From a checkpoint of a small mixture-of-experts model trained on Wikipedia.
Experts: 6 experts in each of 10 layers, 1 pick a token, a softmax router.
Training: a variant of Muon for the experts, 681M tokens, 10398 steps.
Below are experts of layer 6 (counted from 0) of a mixture-of-experts language model. Rows are named router (the router's row for the expert), up (a neuron's input weights, with its number) and show model dimensions 128-255. Each number is 200 + 40 x the weight over its row's rms, rounded and kept within 0 to 999.
Before each expert's rows: "mostly gets" lists some tokens that are sent to it at least half of the time. This comes from a sample of Wikipedia text that the model never trained on.

# expert 4
mostly gets: " ", " 1", " 0", " p", " c", " 2"
router,161,184,229,342,264,177,135,157,234,195,214,140,193,207,165,108,181,181,203,236,180,225,220,254,181,126,191,181,201,220,144,185,236,193,207,215,258,201,237,195,160,174,226,194,221,229,246,181,252,296,194,188,281,109,141,166,178,265,172,206,184,208,189,238,223,235,162,166,240,243,223,178,233,232,200,149,140,215,192,168,176,244,178,200,208,194,218,217,259,236,229,156,258,250,173,240,123,233,225,206,284,203,256,214,255,233,235,193,228,222,190,180,193,176,195,204,239,239,205,174,181,145,120,205,221,204,234,174
up0,157,183,177,129,167,185,245,144,229,136,231,198,118,202,197,218,158,251,172,215,121,168,141,276,217,255,157,204,149,57,230,213,269,218,134,222,210,270,224,227,184,174,182,169,153,220,190,211,232,256,211,167,198,186,232,189,149,301,252,174,189,248,176,162,248,213,196,157,176,152,251,189,311,172,156,97,184,160,205,198,204,187,163,251,201,241,135,197,136,207,170,187,238,253,169,108,123,235,142,235,212,141,193,194,208,253,261,257,151,235,162,217,221,134,195,152,162,208,196,201,211,194,213,157,206,92,185,180
up1,225,212,205,251,155,151,199,228,252,145,255,167,263,155,145,213,235,248,267,165,199,208,243,182,153,254,156,135,244,233,227,194,294,123,209,229,169,187,226,160,188,201,250,248,238,216,159,181,294,214,205,257,286,184,98,223,264,196,279,195,209,248,250,266,199,203,182,190,215,249,158,190,204,225,265,209,189,207,193,212,156,219,203,183,142,175,166,242,263,189,202,240,215,265,221,237,193,169,176,191,187,214,209,232,225,210,189,92,226,214,200,138,239,191,223,200,182,158,230,150,202,247,162,198,144,227,266,132
up2,215,203,263,223,151,149,66,142,210,198,240,150,226,174,235,174,230,179,164,320,239,205,213,125,160,198,215,259,223,171,142,235,209,148,206,157,255,243,178,148,172,201,219,238,171,187,203,214,190,217,181,147,268,182,118,185,233,227,309,209,198,214,174,213,302,196,172,187,247,180,162,183,170,140,231,178,224,205,167,197,147,156,197,211,160,107,172,202,256,220,199,142,172,176,222,179,217,281,152,221,240,115,232,147,294,181,178,233,189,250,178,185,171,176,182,205,194,201,188,229,154,221,229,247,202,192,174,248
up3,193,186,253,301,250,129,183,226,199,220,219,173,262,214,179,220,178,239,278,135,238,194,304,213,169,162,147,168,226,185,190,156,207,137,218,242,182,273,149,186,156,171,154,207,160,171,105,126,194,154,221,208,171,186,236,226,222,226,302,207,218,312,222,182,244,164,191,158,182,179,161,231,206,175,221,194,209,174,159,194,177,173,161,226,225,220,204,216,233,134,212,191,158,164,219,290,250,180,193,206,233,276,206,310,189,140,254,203,201,247,259,291,230,234,201,153,157,201,207,242,167,212,171,239,182,189,169,219
up4,170,259,244,211,242,155,199,182,139,234,237,210,207,254,180,240,248,206,210,265,275,141,184,213,157,211,212,204,186,157,174,186,187,290,181,147,225,251,259,161,116,218,161,245,149,188,139,164,233,218,214,264,230,163,180,165,237,286,196,194,217,224,177,245,190,208,177,137,220,203,190,171,249,212,158,211,193,261,225,251,210,214,249,257,203,199,249,215,193,138,278,213,155,219,187,215,230,218,289,162,215,227,297,218,302,162,203,194,236,177,249,155,208,183,230,188,115,145,235,214,159,181,240,147,148,189,247,147
up5,206,208,144,204,228,155,240,230,242,169,230,223,192,201,211,249,151,184,206,241,211,133,168,238,206,214,171,222,251,196,178,194,182,173,174,204,152,173,220,211,163,252,205,193,200,158,117,245,179,253,210,297,174,213,174,226,200,295,146,226,192,154,144,179,190,147,216,208,209,207,206,206,113,208,154,195,244,217,181,176,292,184,249,169,186,140,173,159,162,208,243,194,193,190,181,262,176,157,259,224,226,237,246,208,245,171,211,250,176,197,143,140,274,114,219,251,226,214,164,179,231,266,164,133,256,196,159,174
up6,173,223,177,135,248,176,243,171,185,263,187,109,212,222,196,141,211,145,178,193,160,192,207,158,170,193,117,199,265,163,254,172,232,238,179,181,260,273,139,178,186,229,195,169,193,223,212,275,135,263,209,207,239,201,170,213,203,163,179,149,152,235,198,197,142,248,215,256,205,135,215,216,217,245,225,192,167,180,145,150,144,203,226,242,192,189,216,201,203,206,204,163,239,204,139,165,169,215,154,245,256,257,180,160,287,170,188,219,119,219,196,241,154,285,219,207,173,266,241,222,205,163,191,174,218,120,156,182
up7,189,210,251,228,244,230,173,81,278,118,131,228,175,185,151,141,227,137,222,304,210,132,248,181,161,186,163,121,229,252,221,188,221,117,250,216,204,138,160,210,146,117,206,224,226,239,248,251,187,177,269,149,179,196,212,204,217,213,233,156,200,227,144,203,199,164,133,182,216,141,174,195,321,190,195,147,127,182,184,171,229,291,152,255,186,272,200,174,161,162,159,221,163,168,209,192,250,143,206,232,243,228,187,217,175,230,160,101,257,220,183,261,157,205,197,167,216,221,168,182,157,215,199,247,148,236,165,184
up8,191,153,196,268,225,227,128,172,189,216,220,233,167,171,154,130,211,166,280,192,246,225,243,160,172,270,176,228,230,222,215,278,171,213,212,175,120,174,258,234,192,219,257,232,201,142,219,131,144,242,217,162,172,207,148,185,190,227,226,163,229,196,193,180,263,153,136,244,144,175,221,89,168,176,190,103,145,146,166,198,111,198,125,82,226,156,222,225,260,243,172,247,238,151,133,190,156,322,199,222,216,215,263,190,197,198,266,200,207,239,183,149,164,213,178,291,154,154,217,219,198,170,147,182,163,229,192,167
up9,194,152,169,201,225,180,249,202,146,188,207,245,161,179,150,257,212,184,216,204,194,162,141,212,169,194,180,286,198,227,189,161,173,205,149,139,179,165,202,170,222,275,152,166,242,171,185,160,203,111,210,216,225,198,202,196,199,214,205,207,278,152,226,199,135,242,162,185,136,202,194,184,251,168,156,261,142,177,207,146,198,223,201,292,179,91,298,187,171,244,178,152,158,250,263,144,187,207,129,226,157,219,202,266,213,155,272,242,208,249,206,185,202,173,97,196,192,162,194,169,235,214,185,176,223,171,147,193
up10,252,121,208,168,254,193,152,229,170,177,252,194,213,246,187,214,168,164,178,247,77,251,139,260,142,177,144,197,261,246,188,193,180,166,158,264,212,195,62,208,132,138,239,240,163,264,186,185,282,122,156,167,187,260,217,159,232,162,196,188,200,172,109,271,184,222,150,248,153,195,193,177,179,229,173,188,195,244,279,221,185,181,199,201,263,270,205,217,226,215,171,228,136,184,259,221,156,209,261,231,199,182,176,238,177,202,174,188,227,177,193,200,184,196,179,104,210,292,147,122,191,197,226,176,149,204,227,182
up11,168,210,212,159,214,96,224,140,176,154,258,161,258,218,247,186,203,226,203,156,236,217,200,202,204,183,143,187,184,165,181,177,201,190,206,198,223,207,121,227,154,133,177,164,205,230,190,156,314,181,227,202,235,146,222,218,212,188,263,158,181,246,175,146,216,163,201,228,212,176,225,206,219,179,167,193,194,231,206,198,125,215,198,233,218,165,247,222,213,264,152,168,219,200,232,188,293,138,202,195,230,187,148,228,227,226,182,147,183,193,246,238,152,262,229,132,174,221,218,140,222,218,138,134,179,125,136,296
up12,217,182,140,158,137,258,203,170,195,239,234,256,146,196,224,262,187,220,219,198,294,237,245,133,304,184,200,118,211,208,242,226,197,201,204,197,153,154,130,209,147,167,181,216,179,238,211,198,152,168,169,196,234,155,210,211,109,177,166,219,212,167,202,253,238,206,239,251,81,203,216,172,184,213,223,215,232,219,231,171,250,188,131,192,231,211,188,182,192,168,221,189,257,270,203,174,147,231,148,195,192,171,168,218,226,177,208,219,165,178,211,219,205,207,234,198,204,156,218,186,150,243,234,269,120,249,140,159
up13,164,216,151,214,201,203,176,190,240,203,136,151,100,171,209,118,178,229,280,221,211,157,233,250,152,193,172,154,164,221,220,186,196,269,160,238,276,176,175,180,192,236,231,201,187,153,197,223,215,209,110,93,218,207,214,103,166,207,128,166,180,162,231,192,265,197,162,234,132,244,142,206,218,236,194,186,178,131,238,243,239,133,166,203,174,182,251,214,276,206,176,147,239,211,251,225,217,201,172,238,178,205,174,207,211,179,181,228,230,218,148,180,212,255,207,216,111,155,231,193,153,192,226,256,256,168,201,174
up14,238,162,137,166,191,242,115,180,222,195,214,163,235,122,259,151,227,216,212,169,204,276,202,174,167,255,161,235,249,141,145,223,184,240,194,234,237,171,164,194,180,216,122,199,192,191,150,177,154,206,156,152,207,172,215,156,201,146,218,216,182,256,198,182,224,282,248,257,258,156,134,220,194,155,147,209,253,156,241,233,272,241,215,241,200,190,245,210,215,172,153,192,228,212,202,215,175,193,198,181,157,184,137,175,230,183,230,133,204,227,204,195,164,187,205,135,210,224,163,242,222,256,193,176,224,249,223,220
up15,262,177,215,181,179,231,219,239,301,268,242,161,212,228,211,182,254,182,230,253,225,196,121,196,240,239,188,227,149,221,143,136,250,26,171,203,188,173,214,222,230,192,196,258,229,177,228,200,189,199,196,219,224,210,229,233,201,275,225,188,191,207,183,132,169,175,123,239,163,184,190,183,205,227,181,203,254,190,121,153,169,173,239,199,161,177,238,203,310,144,235,181,218,180,165,201,237,225,139,174,164,230,235,233,194,170,113,189,261,222,247,156,185,221,202,194,182,180,238,140,223,181,209,203,239,227,102,120
up16,229,204,213,225,242,234,188,287,207,170,263,229,124,175,194,168,186,190,189,224,284,176,237,275,229,193,233,160,67,188,173,254,230,206,236,185,206,172,246,227,171,216,245,168,144,225,161,191,246,247,176,187,194,157,171,127,195,218,139,244,181,173,213,248,142,195,155,164,217,242,198,198,148,194,206,229,198,222,249,206,239,254,164,189,164,173,189,156,110,164,193,184,204,249,238,287,81,254,158,260,198,154,262,160,241,225,243,163,267,206,254,180,212,190,143,227,206,222,192,147,186,238,182,260,230,228,174,131
up17,155,220,181,155,244,203,125,216,321,218,173,187,214,261,134,178,127,201,149,257,200,248,256,190,182,184,179,219,199,232,175,187,271,224,156,226,125,178,133,224,236,156,215,204,214,128,177,199,190,200,264,186,168,214,116,143,246,212,247,213,219,208,99,149,208,210,184,191,279,134,219,172,178,147,195,180,170,182,272,226,202,213,182,151,225,214,246,146,251,162,239,152,172,199,299,176,154,173,191,138,184,264,215,154,246,213,216,201,163,135,197,253,183,200,201,122,187,188,209,213,190,256,167,204,188,219,130,181
up18,142,150,243,226,138,226,155,162,271,250,234,190,212,164,145,277,176,249,271,180,258,235,182,202,198,182,160,222,166,181,199,232,185,227,197,136,151,103,221,168,193,221,291,205,191,228,192,218,154,243,220,148,209,275,188,181,172,192,215,215,204,220,249,231,240,165,207,227,113,192,183,224,211,276,217,185,295,149,203,138,229,205,147,233,146,295,229,199,141,119,191,171,280,201,192,199,231,211,182,164,285,160,174,116,224,258,213,207,222,199,188,173,138,296,230,210,193,219,191,265,256,142,256,194,164,152,236,200
up19,212,245,174,159,163,227,197,137,192,181,173,226,173,160,243,198,198,235,189,233,120,103,260,218,205,267,240,318,230,239,191,105,154,174,250,182,195,189,258,152,219,238,220,227,230,145,112,146,262,199,196,218,177,163,202,179,162,206,200,205,245,130,202,188,217,164,138,239,223,177,206,182,187,235,169,175,155,190,280,190,224,211,206,235,179,235,183,222,273,209,162,170,243,182,163,158,202,178,189,270,236,235,220,219,194,142,179,219,223,217,103,316,267,207,204,203,208,226,185,179,217,165,156,211,170,170,171,189
up20,217,233,222,195,206,119,218,210,203,207,185,219,222,176,192,133,190,155,162,178,189,188,173,211,278,265,182,93,224,275,173,175,217,277,147,195,203,137,162,191,145,119,203,260,205,163,169,207,261,222,163,143,234,204,158,210,191,175,221,233,155,199,146,220,223,220,152,216,219,198,140,161,196,253,191,200,155,240,238,206,199,224,230,211,95,180,236,216,161,191,188,210,207,258,216,169,164,140,252,199,211,245,264,145,225,240,191,217,228,193,241,195,234,193,182,227,194,173,214,126,213,259,224,219,199,156,220,175
up21,195,187,186,210,236,238,204,304,177,139,195,183,256,223,218,152,171,133,178,84,235,203,293,201,241,129,226,246,165,122,189,201,151,183,205,201,152,249,195,159,193,171,239,216,173,189,196,162,214,234,198,194,185,253,124,200,140,215,252,172,231,126,195,214,205,181,239,219,264,171,170,152,191,239,115,187,152,250,186,158,243,239,195,187,214,152,195,149,222,214,249,184,195,234,266,195,150,156,228,207,246,146,179,192,244,265,127,213,201,202,150,164,192,253,157,261,190,176,212,183,151,262,169,227,298,245,269,231
up22,226,214,183,212,239,270,152,108,196,201,236,195,182,193,204,173,140,152,197,247,252,247,234,282,246,116,186,205,191,119,170,146,140,201,164,266,222,242,238,213,229,204,196,203,208,160,236,215,207,279,178,181,210,146,143,188,247,178,292,185,247,270,102,251,219,225,265,111,236,140,231,189,246,141,187,181,219,181,171,96,247,173,169,199,183,187,190,195,208,246,136,228,187,276,234,218,152,177,147,223,186,209,148,132,223,148,210,191,207,252,209,184,161,251,199,244,201,199,221,286,198,182,146,291,180,216,149,198
up23,202,247,198,167,185,188,140,265,198,199,230,146,198,193,115,164,189,209,235,192,184,191,249,243,224,166,213,199,226,210,272,184,193,218,206,199,131,235,244,199,146,287,210,195,121,204,224,276,173,200,186,200,177,248,250,207,130,227,234,252,109,209,266,204,231,197,207,232,260,151,117,132,234,213,188,195,196,220,206,253,200,207,201,282,220,205,185,122,169,187,208,202,261,109,118,165,214,213,189,249,204,178,253,255,233,165,292,242,150,219,172,215,198,175,231,242,207,244,180,168,150,158,112,145,157,206,313,198
up24,217,188,165,216,196,134,243,161,207,141,195,167,153,155,158,218,184,164,217,174,170,222,155,237,197,213,206,160,257,253,144,164,137,184,182,258,190,196,266,230,162,181,181,267,215,238,249,245,240,185,180,265,152,204,113,156,176,188,198,221,227,189,194,146,212,159,247,275,249,181,203,110,171,196,160,182,178,171,304,190,196,270,177,232,195,275,166,137,206,190,205,222,206,211,208,149,154,183,157,241,156,235,276,263,163,284,219,201,157,216,203,184,161,135,122,196,203,229,152,145,120,136,198,264,189,205,234,278
up25,246,167,227,202,211,156,296,208,177,149,267,189,219,253,213,211,217,202,235,245,226,149,195,144,204,239,187,117,210,253,210,208,236,191,243,116,171,219,229,227,167,246,200,183,207,199,243,237,113,162,249,236,233,175,165,144,170,141,227,196,245,178,165,160,177,262,204,194,249,169,160,163,204,192,219,184,273,150,242,192,211,186,227,262,181,229,253,263,145,178,158,166,234,192,185,158,172,214,188,228,273,173,169,258,200,223,282,86,128,218,179,242,161,210,187,174,226,153,200,220,204,114,189,227,260,182,155,166